Weights of a small mixture-of-experts language model, trained from scratch on English Wikipedia.
Size: 9 layers, width 256, vocabulary 16384.
Experts: 64 experts in each of 8 layers, 224 GELU neurons an expert, 4 picks a token, a softmax router.
Training: a variant of Muon for the experts, 562M tokens, 4285 steps.
Below are experts of layer 2 (counted from 0) of a mixture-of-experts language model. Rows are named router (the router's row for the expert), up (a neuron's input weights, with its number) and show model dimensions 0-255. Each number is 128 + 32 x the weight over its row's rms, rounded and kept within 0 to 255. Numbers have three digits each.
Before each expert's rows: a language model's description of what the expert responds to; "comes after" lists some tokens at least twice as common just before its tokens as in all text. This comes from a sample of Wikipedia text that the model never trained on. Tokens count by the router's weight.

# expert 5
What it handles: Pipe separators and line breaks that start or split table rows, often before numbers, such as row-initial |, " | ", "; ".
comes after: "\n", " |", ")", "0", " |  |", "3"
router:193197121141167110131083102107136105093121136158137096178141096098149158098096132099129143175128107132175133198136104078114179129093164085110141133147125086167117083110107121147147111087133101164052145101168149141090122125131160127102142091172167188099160146162134135127187139130162131111186106088142093111132155145065105124142176120104175065178118107116198129169141159149135117125127195170096134084118162146153143143135117147136178149140120141104108109127161102162107071130106084134083132137076109123134134141183116200121138150141116075090142111123134107145157162065126081115143143095225091096118101122107106124098141185159124106113150076192047111046067118114161110177098147174149097133117145101142095073138083108094127066110109153123101214103107133122053107128098132
up2:131149093125117106142098153102139163117132079086119048171053177086119147120172144170120207138100115170073148176167147114106166110126130206119155143130232141170114137135113080142126142122145161147111144122180170153152132140149145128129174086162171144120145135113096173122087065087166149080088131153165091122124113092090117102134113072117112138149111126102108136149149128140145124117143118115125117145127148075151115133106163114122057137113096173128124138121083127192190184116118141148206105090096170128145131051116109142195069104172094100146180132163150128123162146092076067127187107105152097135161132131099142108014176132128081067129106137115134150133123142172186136117134093154081133112167158176081157103136142121148136145071148193119104115140152125123136151131091062
up3:161098131160147098137130102145124122121143138103128109152123125134106079114144176190116125167087109150144124116174079118095088139134142124111099096119155151111168168130086145220109100144061106066139172121143134136146091167135147132089180160072090073062146137076170160168161185115144129132170142132116133134120154121099090101106085129146148166147122086149060136100098184153096156104146127145233149162173095134129099110107099157125136132131133125188092174145185202157129136100117101129119117091134122135120130142177113090147063150092162167125164148114135164135149130159087134131145154187147139061066159118118188100061122117116099076144078159171171093115183116156074152136165075169087125125175114135175079146112092137133115136183133066152103161045140115068176147123093140
up4:056192127143090141143131132106166103160158105133135086068082124099129114088112173184084175149130228177130077161129167122106159151067161181129120146150161132094078167163145149158120127171131117090073140136125092143152084152153137135102153103118147124146165130073085121102131159125127126105108126137133075096118137107115163106154150102158128127121128152156149120149150154156119176114154120024140138117151107111096162138049105090127171087143073097050147118116129184135129111095134179111147088074121118124128103154157096149111141114204158138071111141156113148153092071097146134159125147108142206121141110132150108061073054102109064116124080116124197069142194153112039119132121120109134083101135119129122088117167088077090142125136127137115180138143174170166118134115167142
up5:037147177101138164115188184080159192161162140085199123086135118081139083113129152142097155134122107094042121159075071137157192122157093169128117168154110155083188109099142154125097079220099167148156103129115094115164142118149117117138127168138086144103145111173102101079152104091130137168111107130177146137167159067139118111119114090131134101144171090085132109158161169122119208159161112165190074109109148150145144145162143138085162123101123128130075114117041050117159095086137110225142132131171147125143158132134125137119134123116120164105116064072093128161117098084138082129140127133120123159145078096092104086077143129133079110062096155145194156131126132133146132118134089145141119146134121120148161127117146103096182133148088121146121115099084155157119073165110112
up6:131121060119137163107111124193120146105164057122156115091178102062100120116090120155120135136132163132115065079120144114169181063130142178104133163119117118084152117129087053144152087130138166088160169111088068157149122117160112135166160146134162169106169118185133114181170186061157144118089082119188134108066100128076124114120159138106143210157138143166153114062187097126135148074124150165212088139134171135085165125145093057131104119151106146105131059124099119072101187119110120128119148133131138105158152165148160118108139121159163118187108101150092131120138098184113068139134116126123133204161181135165104144131142170082103147132135088136117065133115169051180115096116152116146117115120154110146121129160097140096158121134139086153103149064106095113090189119146134
up7:112170080115094128126212109135151158155121072145144113128130150085131110132156098166127139172126205121117152149080115121170081153115136129151129123104149149145147111122171111142079155136145089149201093107079114165049074175088151078110086159120182159097101108156143071120140093114085146105121125146167138080083153154130152064140183083101142179107142108103140099121168089133125184136186066178155116127153135197150151168121134109079102141139115123196167180159107176169117125167091104144141145135049144139125081152132093133103135180153127132172117118129103164119127112065122170110153137160118159144088082101081148109121173124180117099220109106091152094124182149118152121111098104166104220130120127120184136181114125156163108191130142109162104064098119134114141132093115086
up8:155150134122169132154103142176150113116172104114131116180157021144088069140094109144189115106161120097114087152095100168063134146200158183096124149133167109103153117169162128128147142130159082141097185191112125140107112098120122156133149107067119111147148138146117111049160084116120102096114166174136211118133130040116117203126139102176087040149166127056146130113109148138144131161122132094183187123113155096110100108152146162138158138120155163103144108110091087180147133114091131113107158106161110166184121092132104158101140091161097143181123096093106102100140095110149109107153143160070175150094047107124090110170155157156201192085107135148174154137156121078113165129121155129136135108105111150164146091131120114100156092117126139171159158114080129127092144101144051
up9:084103129114146117120076124151114164068108142087100058138146116155117139156118131122124088113096214124151135124142114165143107099150156134105155137127147189082153185101128122144125152101180150114127116125142184116126115109136142113144136108139114155143101146131214173155098109115094104165170164120131160071100218129138182172135111148130061036145129143175078155177179128059084190095084107141127095100115147093144118157122071127197145145082086111104130193151108137095079205115195127141139149099134107112149099144123080174119080147075119146118194082136159179112109078096153178151129139095117079137102107135194154137150146130120100077096100144089209147185138179101142150130135134129118115134111142125112097068125106139179076171140148159114162137112086134121172113104084110
up10:133117096101162155128132119058153156116170137122151094120114112140120149100130159129080171075181107178143118126155119123199149124175090138099189101103184090094154154123126145130089147189118122159120094101150172150159112088098136123102071155149105110166157134114088132141133126086141137096163122111072156062140108158239095142106142128147127165115131107136165134135201096125130081068137137139186130134124134131124136062145046117066130174103147097138176155127118130137121157144076107115176133182151116097142059037157177167084191125136121154097137096111080093143121132122142124101115121114138120155130104130140120140123151057139131098149187140130105157135156122160172121185110153117111198124119134142117120092074093125148161105176154143142000079109127115117165142142098107
up11:118105139087133168091146133147141188189158168096166145143146133097123110165084149161163210129162114120117144119096181116151158147140124117104126106158143101135214085152139081176119127116092151082065124098081153095131126151142127104129098107114109146143094119192141100150145097118149097076138121132112173106125140082110096140118136168139122149195141152097106143142142167132130158193179077130207081153123135208171135137166099090172121118129175122165075083144122120153170083160219127134102199119156132130112126126101147136091130114107140101121116114134122125171124139166135147119091124176115128086137118155132067077141131079109114133124075113181103184097096120112079162133127128111120112123128143119071161035178168144115148018197058161161094063088137130129082088127129131
up12:126078100152117161143094116140144142134101218185130169144136149171120167108069142121148083108133089101126150171154110108146118097086062050064069123086133153079094114165101127129112130115121091097151094119134175073136147159134163192140106061093091154131151098145140108094114149156118175144153132130120146176096117174129113139131151089133158129123165109176095136092159125143127115128078120149153155147178105117096151073031095159113060150124033153185162159138111117178129119104109183047101062131140093170111150101114132138059074131159085163105085128151103145130142111129157089118152122176112121167103139138106063190147166135102122102167133144115070108181073149113099157135164192113150152120112110108115132117116125101109124070125168174127081149131118141177191148142129154
up13:129027137113139033070179144065141094112136071085198124115143153116154153118188160177132065128138112078164179128141108064169113122078103137125140124118112101064136115108206096123135101136114165128085068189051102146123168054113101136098155159132128129128109111138095068107126137054103153103109127122186121144133180119142113130158116119117177165081100143115069124086103142102114147170087113137118050137140134145045179136097151146138159130148100151144151177088140126135122133098178162123091138119106139127140147139125137162156099097112124106143104157107133173158155178137158114112113108129121134105092120130116159121062117113111068093108172138136112054105090100131184157134140090221145137131160115164106129068132147173111113160162114160155107140083133092121169094107100127
up14:177162092086072173128145143091087123204135154126137083088059151121170166126177097139121150094163071117122115121147112139125136150084146085104020154138121135116110112157129130127157125184100029154154086232097101149101160151081146169158157147137179164148122157174192125114115100095105110111154117132146138103129115134132139121142097144138151096103115140111069119131103158145163151136094120068097139137131156158130172111144093122148127099149152118145105214130155106040144139116103115161105132153162120190094105124114117141198118141155062129131070106159178117125152159133113143153187149112145144045136185129096128071144140103162091123132080122157147119120109105124149101144091181096110101097164134096088152125158202132195118098160153067150158135145163108127064123146150173
up15:159075124116159078122163116146093199159117175128073157132156113102102153072098140150171109113128070109154110158164137153184146160128098098216134075111177094157093179110119170101140146140132145112106128074078108113137079076170131167115131114125115203168111156195170148173080160194138155105179087140122116153174107116127156138110193133102122160182077123103109125130084166123132110123082177148095160147132158117115102139080163170099114124172189176156174168154137120116138114114111165132102154108159116157097138137123183108121081132106112139179137119068119108088146129105092124165133109109166093055158139126140136111129091144137114128107112098169036097103104143202103174115120143101132130128096136126144203114143139126131102210116139144156004149141136127159117112115153149
up16:034059114123090212143130126191097140074150182061163125136156132176145176086138150212085070132151088152105185071125121135151078142141104080130175179115077144124147125150067141154180114124142121103122112136151188158104186182135150209136113148150164137099210079147134071162141170157129116146084099132134100102167141183178104143117122152123173173109127131058143099131087117083162140169126146112148151117115163104109128110081153139131164140121128121154166131104140142112084088178107126120118117139121144068143106133137124165119124181139142149120097109161107175144085153077135128118172121101136091131144150106154142140113083094150155130155078108146088161108112122186125085143126153067100119128181142102129179146101113159098143169133163151210152145105147147123148065157092088
up17:099082117123114172101175113111119081059168105163117154137198070160139103079118121171143099112159088117175035135124127103086102139150148201134101156171083091133156107103163123151155118214124114070139158156148146110131113104102094146129134145124156107174131127143146154099119115149140120140165121152164149123133088078129111162093144061071123091133106088147135144101103153121168106141122133097151121086132104122105103137159074066113117123146095205184124088076146116075119107187076143076099167157127156135195106145159188222153080105115118100137126145163118060145143151135143127159104152185098188158123083101030134081088190133097086132179153114155142117124098096137118155165156096140152077113139138166084120113158154082086152128116123195093144109124130154127143125120121112
up18:177160128093068106166115128162112148136129137143136139118090078216108122143182184128153133144165090116087136160105130177085135098129085098146125146114130080161164138118121127069142120151089148062174095144160163108163114138125108138121125045154102162112081182163135136162070167170110112118175171111208102155114078164129177114177112114103074105087115120128116106131081161127156099092115136161061165104085096047106076112119180148137168093120161180160174143162102149120162099143162176070153138116136108191086129142100117132143117110067121125095113118122143179113136171141128127121163149109142131106125175114175141190136098150073115115119174090138101108152166151146061092064124110122129132111152126155065143156142109120134092114091106126145201111135102088149179158044078162
up19:110184106116096146096163114160158129131152103106106158080115134141163115129124207105135098138119176147129130110190174125165131123154116121177199133121119133136143124150165203090105099069173197104137169113109189140098149117118143140124120151131127134105183148119087218130167180064098150121174126108151162110110113098171123137121165146163140020101095135115181111125184122115124158104130152123133135155112123077095102102163103132085100140142159147118106165140205134159135084106162124115100087123057085146129145137141159087143119114146155077121153077083161116152120135099148141116156116016119143145077140156162092126107125074120107146119229110059104103178134180122113120129119130127151152125164134173153050122109128134143198154202072199146133131126115121114130105105103152
up20:118099067142228153147147107146119131135126115094180123086135159180152143102142173098124046131203132136114110109097087055154088151135125125145157033080180128174105120142092142144152103119095159097116146109146146112099099203131113071135074121148131074090129120148073139096144156126001157069164100156116140164096080145148102162119149148122150181121106131115101113149146104083122136146117122102047137108128118135079134113151144125124149115108132121144148114121073167201062141086159113112182167145094126077181106108114116135192187118118109126112080142089112159120099166211147125103149118136134098097140167155128147111122144125147158165106082147124161180103141090158128138182097095116138155145130141108137110085148148122139157134149132105144098153189163149083148150140193062
up21:176159118121164134144178113128113082119136093148047104097104123146101113096097118110116152097161102160156204179139135126129112109110065091113185102158137150160164182164135174165104128158108124157114131108146244147191101151096145117134098138113147093141134054093100138146106100073127116112168134109102180117141058147161165117123182096173125178074115185174169108170100078115166116124134136163083109184157098096141132094082116111159169164147150078158144105106128154104086105126050131118150188144090078138125120143129109068112144158146111096137172174147151077144141195143153171137136119131109133087098161181067145095148090109191094171098200121133086145162156138140103137134120136175105125145119163129081139102112105167109122149131091153127119169055119072154115124142181119
up22:093128104062165142109169138160133161120078159132096166125171108138133118170114142130068163097143131128162160083098123132113123123056142098124123083128130089090130130150175095124120148151093125141069105123159115125153116163114128092141133162143088125131077130086080128107149055119145135139138153142122122150117183133118126199137130073092134060108124117094156063205182072176111141129143139145095104122143055136094123097128092125131150114115131113143114152169132181074177115128163112162139097096150138150150094126144080145170119087185135086092028097157158191117121173128139148112174144129103125094174147126117045151141140094153159108133117078132144088128067095138111208099133207109135128150123162149095152075153060172201045168117072087127126102133105140122161135076089101
up23:193193113135113073133146134099107095110133120143147105184114077144132098109060077152147172087136194140108174154059158180134129099194163144061155093143144176102150102118194135167148112100168114140094155112118161117081081084148158140157141095147113143138171134150141106127155163144111158092130123144156136187104119115150161125141111084182122116193160165128129095086081112168109125108134117062139176197149126066143073163135093120129128133136155111122121084119159122109099149116079142162188167180091143082072119162146142155124086094159140125102109121077102092105129133080076141154081108125095166167069113144128104117145103171099116169251159164100143173139116122077137139145148162158142104109124121172157150136134107143107157154142145178153118156092147113182143151085093048
up24:135125102128091082111144150129118127125184120090066124169121106149149150146113113132118122126113148073154112152160198110132134125147109154108144161134117129073136118116094161136123104119148083149092116143130036062167176076144147125126120154151133158109176135148127103158153072070132134176110124101116134144085129106148184146166115129123133092115144134104147149092055118148125105194144144162091174105124118151150127094138119116140168200142169200195159053187112103128125116140042132103186141172109139162095181154123179143100117153174140091147200032105122093141117132093156128097179116145119115113082127153141121152074123094159130084110147068165134078227120129137119066170092072134125127107171123123149122082133134192134099190100142167191141110098096081105170144087142152
up25:163104114134182134101151165177187156117065098129130121137129108073119172177170156158124141104072118114107116161131141083120086036130137141100150102133165178162127153093161049149106151153113095117119097195137122139231104115148110127162155143150076138155112099101074052181160143135174103108069114103127205127153129052112155197137180132116163144113076141107093060087089124144100164137150087169139118154153141174123141086152172129091131143132130106116134041140173153198169184116114081090117118123161093116127150154134149134141149080096124187070107069132127115102135128124077121125109150158120112133078110174086123137173172156169136124127170125155140114120136148118113167136076127139122128109157157100085200133151132122179110157125126079131165071121089111107108126098138121
up26:125131109121107116102113158124134126103188117116097116104119099136139143198087067194140040115172131113146141133184127102071133083134127086097046149089080108070114134143178079152136099065129095117125127100119205142125125157029106104127163068133183133113126204153114143132168166127117166119089120120127140103122138129169097055127137128135114072103099148111160123130092107111162113231142136128127111129131146125114094154119146064160125181123097132098155139098099139153126112062106110114113039173102120124138120099131139142070148153145095086114152063153128124118130115095093085136032110151155139164159086103117106145105113188062113131184189131136049085172157145127180148148132155134120168150144113125114111126153123107143132110159157160164136084181124159123122160094137092